config.yaml
d_shared_expert: 512
activation: "swiglu"
normalize_top_k: true
positions: "rope"
rope_fraction: 0.25
Below are experts of layer 4 (counted from 0) of a mixture-of-experts language model. Rows are named down (a neuron's output weights, with its number) and show model dimensions 0-127. Each number is 200 + 30 x the weight over its row's rms, rounded and kept within 0 to 999.
Before each expert's rows: "comes before" lists some tokens at least twice as common just after its tokens as in all text. This comes from a sample of Wikipedia text that the model never trained on. Tokens count by the router's weight.

# expert 30
comes before: "0", "6", "5", "9", "4", "8"
down0,253,207,126,135,241,181,132,228,231,192,186,193,193,219,192,235,250,192,200,162,205,163,215,206,155,212,165,258,165,199,163,230,219,179,160,204,186,216,161,159,209,209,196,201,190,176,253,245,209,161,237,178,197,173,195,195,235,217,171,167,169,223,242,195,166,219,245,167,236,230,209,203,165,266,170,250,163,192,187,192,140,233,162,212,182,221,179,227,233,205,203,146,233,169,218,181,196,165,228,236,202,180,138,228,203,172,220,291,173,159,167,211,223,207,188,213,178,232,193,204,197,189,157,193,168,199,200,181

# expert 27
comes before: "0", "6", "5", "4", "1", "2"
down0,227,195,192,191,242,223,250,200,185,232,192,208,241,202,203,253,205,204,190,205,213,186,201,172,202,239,192,204,203,225,176,179,202,214,202,245,178,210,177,203,205,224,156,172,255,209,235,247,213,216,143,175,217,136,210,195,203,177,187,235,187,185,167,243,221,121,151,168,168,280,225,230,168,249,128,219,261,236,202,175,195,202,223,217,213,272,175,231,197,166,195,164,197,238,208,227,194,190,240,134,208,233,144,164,169,225,187,196,193,210,203,198,169,218,194,219,184,232,260,217,193,250,226,213,164,176,232,243

# expert 26
comes before: " of", ",", ".", " in", " and", ".\n\n"
down0,179,253,183,124,164,221,192,231,201,209,233,182,158,226,153,148,215,217,258,140,145,251,228,179,218,166,225,237,192,180,199,194,236,240,135,226,256,230,194,164,156,246,214,205,215,175,228,218,199,217,164,213,190,201,197,229,158,162,188,209,237,211,171,201,194,182,206,176,181,210,160,176,196,239,200,195,170,209,238,241,225,173,194,197,177,196,223,221,180,203,223,226,172,163,208,232,211,215,210,190,179,211,199,219,235,214,183,183,210,246,208,198,168,196,251,197,182,221,225,192,206,219,240,152,185,233,138,222

# expert 10
comes before: " the", " to", " a", " in", " by", " that"
down0,198,129,207,227,197,214,205,169,199,237,242,220,179,190,205,203,238,202,200,192,159,171,160,189,191,190,178,226,235,224,225,172,165,166,178,240,221,218,187,193,163,185,223,191,207,121,214,177,219,152,175,153,252,176,246,238,197,202,265,159,223,250,230,194,226,232,137,217,224,261,203,237,239,170,160,175,206,207,198,222,171,292,224,179,173,199,180,190,208,231,238,207,209,216,226,197,184,204,178,209,233,199,188,258,221,128,202,168,226,159,163,173,263,203,168,217,178,191,207,192,168,239,144,194,215,200,144,180

# expert 48
comes before: " The", " ", " He", " In", " It", " This"
down0,190,166,153,167,232,218,228,209,205,189,159,214,212,204,146,220,186,141,201,257,130,181,197,242,255,201,188,222,188,233,143,217,212,164,248,241,230,175,191,227,159,175,188,185,247,200,194,183,223,209,187,261,192,186,202,203,210,223,211,199,230,235,170,197,196,176,227,190,232,184,222,191,158,245,164,189,209,246,160,222,211,191,199,181,263,174,199,187,209,180,200,260,191,233,259,254,244,201,180,187,225,237,184,218,200,229,197,214,198,185,168,167,211,214,230,177,180,182,164,231,210,208,175,247,211,202,178,263

# expert 25
comes before: " the", " a", " his", " be", " their", " its"
down0,202,202,192,205,195,149,227,184,168,254,252,242,217,198,200,215,173,187,239,203,159,219,255,247,225,231,232,187,224,180,202,142,212,161,171,272,221,155,218,168,188,264,200,172,261,188,191,198,211,209,229,206,197,201,194,180,163,152,157,212,194,149,235,207,187,139,250,185,247,197,217,139,182,148,183,224,116,198,237,277,238,176,180,154,213,151,185,146,190,187,171,171,251,222,219,211,167,181,196,237,167,185,176,183,183,187,190,218,207,207,210,225,213,168,247,183,229,170,165,228,173,226,155,212,203,204,210,186